{
  "n_layer": 12,
  "experts_per_token": 2,
  "shared_expert_gate": true,
  "n_head": 4,
  "head_dim": 128,
  "vocab_size": 16384,
  "positions": "rope",
  "rope_fraction": 0.5,
  "init": "normal",
  "lr": 0.000363,
  "lr_head": 0.00447,
  "decay_fraction": 0.635,
  "doc_mask": true,
  "train_tokens": 1018000000,
  "steps": 16549
}
Below are experts of layer 6 (counted from 0) of a mixture-of-experts language model. Rows are named router (the router's row for the expert) and show model dimensions 448-511. Each number is 128 + 32 x the weight over its row's rms, rounded and kept within 0 to 255. Numbers have three digits each.
Before each expert's rows: a language model's description of what the expert responds to. This comes from a sample of Wikipedia text that the model never trained on.

# expert 16
It responds to: Word pieces completing personal names and adverbs, in sports tables and prose, such as Du-ilio, serious-ly, chief-ly, Os-wald.
router:143148065062102120164138147170117066139137147123090114162161184192171157174096078112168143143159117154102139102152103101147119181085140164103158144114131153121140145147129087154095107102140159

# expert 58
It responds to: Common first names, cities and name-final pieces of foreign proper nouns, such as William, Brian, Chicago, Ta-ito, B-ally-castle.
router:088138129093167123144182194174096144148094098150107177176094131178133082094148160108139035102133125137161183117151092137135108101118142138158085132097080097163155124156077108125169187130182171

# expert 38
It responds to: Tokens in species and taxonomy articles: family-name pieces (Euphorbia-ce-ae, Ceram-by-cidae), Insecta, Arthropoda, and was or is after species subjects.
router:087157129172104182105137117090090179084106074104156166194093126099179112141145131144163188076137088111129129106169167172134151118130126169081111168144160131116155166161125122129122167143106144

# expert 11
It responds to: Final nouns or word endings naming teams, media outlets, jobs and bodies, such as magazine, label, shortstop, board, School.
router:155149193136118139186171134101141126133109139101100115135104110120099123179153107131103049128185155097121121147113136103159153096161122138156105129172149117118123184106138146141135137127137087

# expert 60
It responds to: Past participles and past-tense verbs after was, were, been, such as used, built, released, established, founded, Preceded.
router:112166091139129115155084122095125157144126157174108096109133084113147103160126137147158201105097170199128112103120105116177162182109097151133125130128182133140136143116144087150147123099122128

# expert 25
It responds to: Month names, day numbers, and the following comma or space in dates, especially after Born: and Died: in biographies, such as September 5, 1 October.
router:128099063099134131115110122106126118128117163094148063185087175148169117123137162108141121163109120075116074195150165140127140177155071109166148123133085130104085121186102144097116147109159083

# expert 62
It responds to: Word pieces after an initial B, b or H, such as B-ost-on, B-rig-adier, B-ub-ba, h-ig-her, often in music or sports text.
router:171161095143147146123104179175053162126095055120167119157203164146185136100133105097069127109129105107072150123098106148105167105157088126128104103075181145162091112157124122135123111095212130

# expert 55
It responds to: Periods, semicolons and closing quotes that end a clause or sentence in prose, often before a new sentence or paragraph.
router:136098104090183134169158073124096130108151075097118164098138159127048154068135106112117160120061122143150161118069094092111053156087175121148068134153100114134138160172147158121135132096089133

# expert 31
It responds to: Second and third digits of four-digit years in running prose and lists, such as 1-7-58, 19-9-3, 20-1-4, and century ordinals.
router:058062159113175136136108132162159153120159195088136100130126104139150111088103160102114106202133159066124124140098155160151104143092063144150167159128155125139125092152105154131141189116087076

# expert 37
It responds to: Suffix pieces of technical and medical adjectives and nouns, such as -al, -ological, -une, -ar, plus whole words like environmental and electric.
router:123137118122138093127121143104090153151109126089136163186102174184154117154156150116132097165170153129155134099154101139076169148081162152122162101184105138138145118140094094075125173140134132

# expert 17
It responds to: En dashes, commas and colons right after years or numbers, mostly in life spans and date ranges like (1909–1997), 1989–90.
router:143138063124069152108154070101107125178104165129094158159095164162112152161156105134124174109063102107134102103093095041101154144109106112129179169089076077183110101118088189108148168160149136

# expert 3
It responds to: Tokens opening lines, cells or headings in sports tournament and election pages, such as =, |, Votes, Won, Doubles, Best.
router:122171163143084139131119050120104081106151127172108143132131136125092162079150139174122139096101129100089131144142133137151160148160108114167138129141100138116092073090119093109117092145178144

# expert 24
It responds to: Uppercase initialisms and their pieces, often inside parentheses or tables, such as US, DF, MF, ITA, ATC, ITV, NGO.
router:162138195180163132117063104132057131177109090116158160149115148117101136128121158066103107114148114116124117115076143174110158150107146144112118144199082150117149103125091143136136067106155126

# expert 33
It responds to: Middle pieces of personal names and foreign words right after a capital letter, such as M-itch, Y-ach-ma, G-or-enja, Josh.
router:132150131174113149110153186139092118107115135158144143073164135116180113172120129128111101148071111080056170150158121084099156127124090155130106150083140080146085114158107080192146154133174128

# expert 45
It responds to: Subordinators and comparatives in running prose, such as when, if, whether, more, larger, until, otherwise.
router:140076066135138144136062096162112167114107174102091138134119165133189138181089120059084163081085159150145152128205113152157142161126093154167062116128094181171127056194176112091155070130090067

# expert 54
It responds to: Word pieces inside names and rare words, often after a first capital letter, such as Al, al, E-th-iopia, E-ur-asian, High.
router:114148169140110164100162160134132096160083095167152120146148159043150091111160137122139133138121128104130137118107110134164127057117095119106110141088133147148120137107109114179137160092159114

# expert 10
It responds to: Hyphen and equals tokens inside compounds, ISBNs, chemical names and math, plus line-initial list dashes, as in general-purpose, c=1.
router:172116121124110148080088050130127178076090127125121144145118170108100121141154111138104177128142046147157141115133132136126113190092108101141106174109077115147136139169184143106160174071159097

# expert 26
It responds to: The word the after prepositions like of, in, to, as in Battle of the Somme, plus blank table cells in fight records.
router:164128098177104100139168109148096085125122120180088130148091159067174081103138149081144046156188211112128149133126107128082090144085116134109107169132085173141098171156144107093088119134140161

# expert 61
It responds to: Prepositions and articles, mainly with, a, and, on, in narrative and sports-game prose, as in field goal with 15 seconds; also stray digits in vote tables.
router:154116119059101167111142160122083114177110065126157124148078143103185163172148160090171156123098094150119129164165151116196119183089148147122132149087051161159117108158102146078185158107129148

# expert 52
It responds to: First pieces of surnames and team names, especially in NASCAR result tables, such as La-Joie, Bu-ford, Re-aume, Niece.
router:169179151127162129117136139123128153093086053145099131116139142163182134119128129117058155093060077078043146097183123173155178123139122097111114156097149118111097104073209168126092099139159111

# expert 2
It responds to: Clause-opening words like that, which, who and subject pronouns it, they, there before a verb, e.g. announced that, there were.
router:165174130169128158106116118152128151180101167172092163134119152136132165108093125118133025082143147124118127160192075109173156124171128133183130150123097114103153145163072166180164133094133141

# expert 28
It responds to: Field names beginning infobox lines after a dash, such as Country, Species, Website, Area, and the leading dashes themselves.
router:132109180122098139132115122106141114151141196125109129135192149160135124133076116076082118121082187076125124142191129146087148064146115144121112152104130117160136119037141107154116133077096111

# expert 50
It responds to: Commas, and, which, whom, but, and the first digit of years after in, e.g. in 1996, the extent to which.
router:140159099080148093070165134099168139114205145105150117073069144124118119117106152088139139135142104163170141095155116115117143085088119138144098087161106170175166112132159148105081185111148150

# expert 63
It responds to: Letters and pieces in Spanish, Hungarian and other accented names, such as Gonz, Lás-z-ló, Mu-ñ-oz, de, José.
router:186186168098158150070128176127124139086099096147097163154116159117118142133129128166124069111164067075205148093141137170160121093179124122134111123112168094108164129168121111122098119168128114

# expert 40
It responds to: Short letter fragments in the middle of words and names, such as back-d-rop, breast-f-eeding, Hob-b-its, Crunch-y-roll.
router:074154080066129156099100177135065131134106091131107108138133187135144162162084121145098063105126116202109144112159140170105117183166217137082164101099151056102142141141161087109077163113139193

# expert 42
It responds to: Pipe characters starting rows of election or sports tables, plus list-introducing words such as, including, include, except.
router:148100096134133103120127106127143143136130079172170107114088156154155167189147119193109126117162078123152146122068115118108143136131123120154129153112136147192055077113125106114119171099132153

# expert 34
It responds to: Prepositions after verbs of motion or location, mainly in, at, from, to, through, as in sailed from, begins at.
router:101146083078087156109066033097109162135228101137133127098061066157167126171127128127140104110121189169125153136088168093159099125086100091070171169142112111153123118133121147127114011112114121

# expert 13
It responds to: Word pieces inside Indian and Sri Lankan personal names and film or song titles, such as Raj, Kumar, Vijayal-ak-shmi, Bh-.
router:135157085145148126083124157109101058152099127137148155092121170143190166094083181145119121098094082142130114139144108184099123085151137105072164123082154136067084133183179114068161102097146132

# expert 12
It responds to: Nouns naming a type, role or field, in prose and table headers, such as number, role, version, Location, Episode, generation.
router:183197194142047127154068090119113109121092170144107079173115134137112148150088155135080089097081163128127115080128105146143141097155130170162177170120115159083152164153124122140137167092169148

# expert 6
It responds to: Singular nouns right after the or his, often before of or was, such as son, following, station, member, city.
router:083153135186087132122161051094165172168097176156092150168115118175120123142127134110161085104117156136128131064144108141118148117140106119163104087148093121181098105157108132128102092063199102

# expert 56
It responds to: Name and word pieces following a single capital letter like R, V, L, G, such as V-enice, R-oushell, G-enny, plus adverbs in -ly.
router:152155129177156143185169154146118149137100100151112123142184148089181095074087054129119099147087155135109165124184142126061128146136165109161119113088134190148118206138137078198092160140138142

# expert 18
It responds to: Personal pronouns and contractions ('s, 'm, 're) in titles and quotes, currency signs $ and £, and leading digits of years or amounts.
router:141157147113122125104168145144081168133125122097137133097144095132171144128125106115112130096104110119079113155166131125108117125121171141129087142135076147114136123122148101151104105095169188

# expert 19
It responds to: First letters or words of country, team or place names in sports and chart tables, such as South, North, Gold, and N(OR) after an opening parenthesis.
router:162135114090156122136149136109080116134091069170141178172080171103078135150156078120085094114119143084169067132053147142197128128126123157126156135104099119143126150161054143117107122198145129

# expert 27
It responds to: Mostly "and" joining list items, plus some, same, without, any and pieces like (not)with(standing).
router:154152102052110146092093130129140165183097077146128116128070142116160145186161076091128084133108128159151095152174173101187049190108121091122107135135114188147168143139146150115137162143090153

# expert 15
It responds to: Prepositions, colons and commas in geographic descriptions and infoboxes, such as County:, near, total area of, °W, southern.
router:163164110126092138082176131074113084074128110163117140108088124112137137147110087145095027142129138109102122151060153028111131115143123106097142169125125066117151115137065185101099144146158132

# expert 22
It responds to: Life-event verbs after he or she in biographies, such as died, returned, graduated, worked, plus place in medal tables.
router:141143125145199178143120142114131146120092143145111126095152122126159161123159096127132196134133150117073148175152123183144120164096097131096132129088184100141099106107141078107064141065136119

# expert 41
It responds to: Prepositions following the noun or verb that governs them, such as interest in, confidence in, thanks to, regarding; also blank table cells.
router:146176068057121132117099187100128106106149079118115133133096106140168102160127073131136086128123168123115174115139152154099103167156175164086092158097129153109099127144133134117140096174168191

# expert 8
It responds to: Short word-start pieces in sports articles and tables, such as P-ct, all-p-urpose, l-inemen, re-s-igned, Set, Rece.
router:134180164140117160102114130124114137087111080140151173096178093114077142118134148119085157130125072096115133146098134175116213132190125154118126098138113129137102128137180127130066098102176100

# expert 47
It responds to: First letters or short opening pieces of a word split into pieces, like st-rove, sc-reaming, ab-breviated, often in foreign or quoted text.
router:151132130143055167105121095098105159123104110107131084110097131112139164138149134167127128148146080117107126123117114135149156131079091113126110196083134164100102109148171195086112119091106124

# expert 5
It responds to: Pipe and semicolon separators opening or dividing table rows after headings like National team or Film, in sports and filmography tables.
router:070143095143180116172208055104137134149133173113111119082117114132057098126151138106183088118177146081147105129085091100134128073124124167161170124117080189108135163056096107121134183121114089

# expert 44
It responds to: Word and name pieces right after openings like Al, Am, Ab, Af, Sal, such as Al-an, Af-ric-an, al-ph-abetically, Aj-ax.
router:076146085103093105105115131117155118178108111144149184122114168151089157158130200136140092125067118095104135072116130095145123103123144144098183133128169179141155124185163107100136123119139170

# expert 20
It responds to: Word-ending pieces like -ing, -ed, -ation (Film-ing, Account-ing) and final digits of years or numbers in tables, often film-award text.
router:132131148072139127149100086132098150158100216140116130100145092105154155134150150161105165105204187145115160114122136119135147160098147151151156111104090113090127162138126083132147168153126147

# expert 0
It responds to: Colons after field labels in infobox-style lists (Order:, Platform:), plus decimal points, score dashes and time colons in tables.
router:144134100144123135107170083153130098169105157161146105125134158105156183116102135088097147124072081128136081174120136127101137139092147112149178126140093119097088117091110131115131181104153117

# expert 1
It responds to: Single digits, especially 1 and 2, at the start or middle of numbers in coordinates, table cells and areas, such as 4″N, 29, 31.8.
router:123150080087104101097133064189117140065137174112162104098094150126163156148107151172159118118188180095128099139104150116141113158147091195096153135130062130075128150144151128112109101143097127

# expert 23
It responds to: Final pieces of foreign proper names, especially Slavic and Baltic surname endings like -ov, -ski, -ová, -as; also some digits in tables.
router:159082151165157131092113161053139158094124092169168163041086127144129097126144078135096066141119084187127163117147104179161121114144137143150111196130157125159110173141115093107078118144111120

# expert 43
It responds to: Slashes, pipes, commas, dashes and opening parentheses joining paired names, URLs, percentages or table cells, such as Ashworth/Hayden and .com/en.
router:169068073128121129108178067096123113090171134140104116114091066115060122097158091133122191099168123125129074126087160139141128084093144085081166168148132182078124176062090214111107154209127183

# expert 48
It responds to: Forms of be, as, and adverbs like also, later, however after a subject such as it, which, this.
router:115104058127126129111077149092126145154108158138146118134112123105148161139186061124092168097064111150148147115172109096180164195152155106157064108096158091128064075132150114113150190123131126

# expert 21
It responds to: Word-initial pieces and articles in texts on churches and religion, such as Catholic, Orthodox, Arch(diocese), Jud(aism), Holy.
router:115152193172158117070166060142126107206114071098106177111097153141152141077078123164127172106162117078163128097130147212140159160118072140115095138165125136113172147174133134079154088090120078

# expert 57
It responds to: Number digits in dates and tables, plus nouns ending names of armies or countries, such as Army, Syria, France, pm.
router:137070144070161112102069117136118103147087131134107157142070162116127171151131107124142069131142092124166103123136125110165060175127098072138065119157041126147128122088100183070127183136126164

# expert 9
It responds to: Prepositions after a noun, chiefly "of" as in one of, member of, plus by, after, than, among, like.
router:145129075086061137107151116137120129134176178142127124115125165145188131152117123098099061119096157165113168123178182107086115135154127116097135100155083108154116054182112126142104045128148080

# expert 32
It responds to: Word endings and verbs about matches and change, such as Semifinal-ist, reb-ound-ing, lost, win, loan, return fixture, seat change.
router:110109093132137171142106094098175092128154146152161120160163114116057103168135149163151107097101116194171164063097131119156119130136054155195144128161152143134179138074166123124104098126122187

# expert 30
It responds to: Digits inside numbers (ISBN 978, 984,09) and inner pieces of words and names, such as par-ad-igm, Luke, Victor, Mario.
router:193142146118192085083118193097122145147126149149103062147102151121149118156150172106157122130122150144100165102142095150131139110114154157136150144084119163138195115142111061108156179153156136

# expert 4
It responds to: Digits inside numbers in tables, dates and coordinates, plus Latin-like final word pieces such as impet-us, memorand-um, guine-ensis.
router:110136087096108153098127110152080140166133107064137136161081142164175123147189075116097134083099095184193134136133104149129135132124159151126112165117156111151201159065112151110136119127126126

# expert 59
It responds to: Middle or final pieces of uncommon names and words, such as Ala-Too, Blenkinsop, Schiebel, tauopathy; also separators in score and stat tables.
router:184145131115113047154165186139101080158120128143114168106102170151166175146115115094098050144084107121098125167122114123132117122143105114159138157105121171146082101128102083106121078176121122

# expert 35
It responds to: Commas and closing brackets right after figures, especially in census demographics like "under the age of 18," and after years.
router:164118104116110148065185196086133108162085124097089189091094165139062090175147087124121147118086115135155086180100136119097154081144092150116103141135168072182077136142132143109091174146126134

# expert 49
It responds to: Surnames or their final word pieces after a first name, such as Murray, Campbell, McCart-ney, Fell-ini, Cost-ello.
router:145093173078128087173139164140152167116143092150078110121111082106127113098117109166151067162196090131114163107135175123168132111121147145109156156126166160096158153067127151140088167227095197

# expert 51
It responds to: Words and suffixes in chemistry, biology and maths texts, such as acid, protein, expressed, yields, enzy-me, -ium.
router:152162148185099131190086120126120174093097154117101139182045123155187086173153115137193224148110167143112119089179149094122147198164117111151114151143132158154130098157115130123145116082152130

# expert 46
It responds to: Abstract nouns and suffixes naming fields, sectors or processes, such as research, law, tax-ation, Tour-ism, economy, administration.
router:110152176157118098196105115136162109186097142151134141124133093144112101124131130126143095116211154150128151114103106122123144142157163128166185103122150138112205189109136117128136202131120183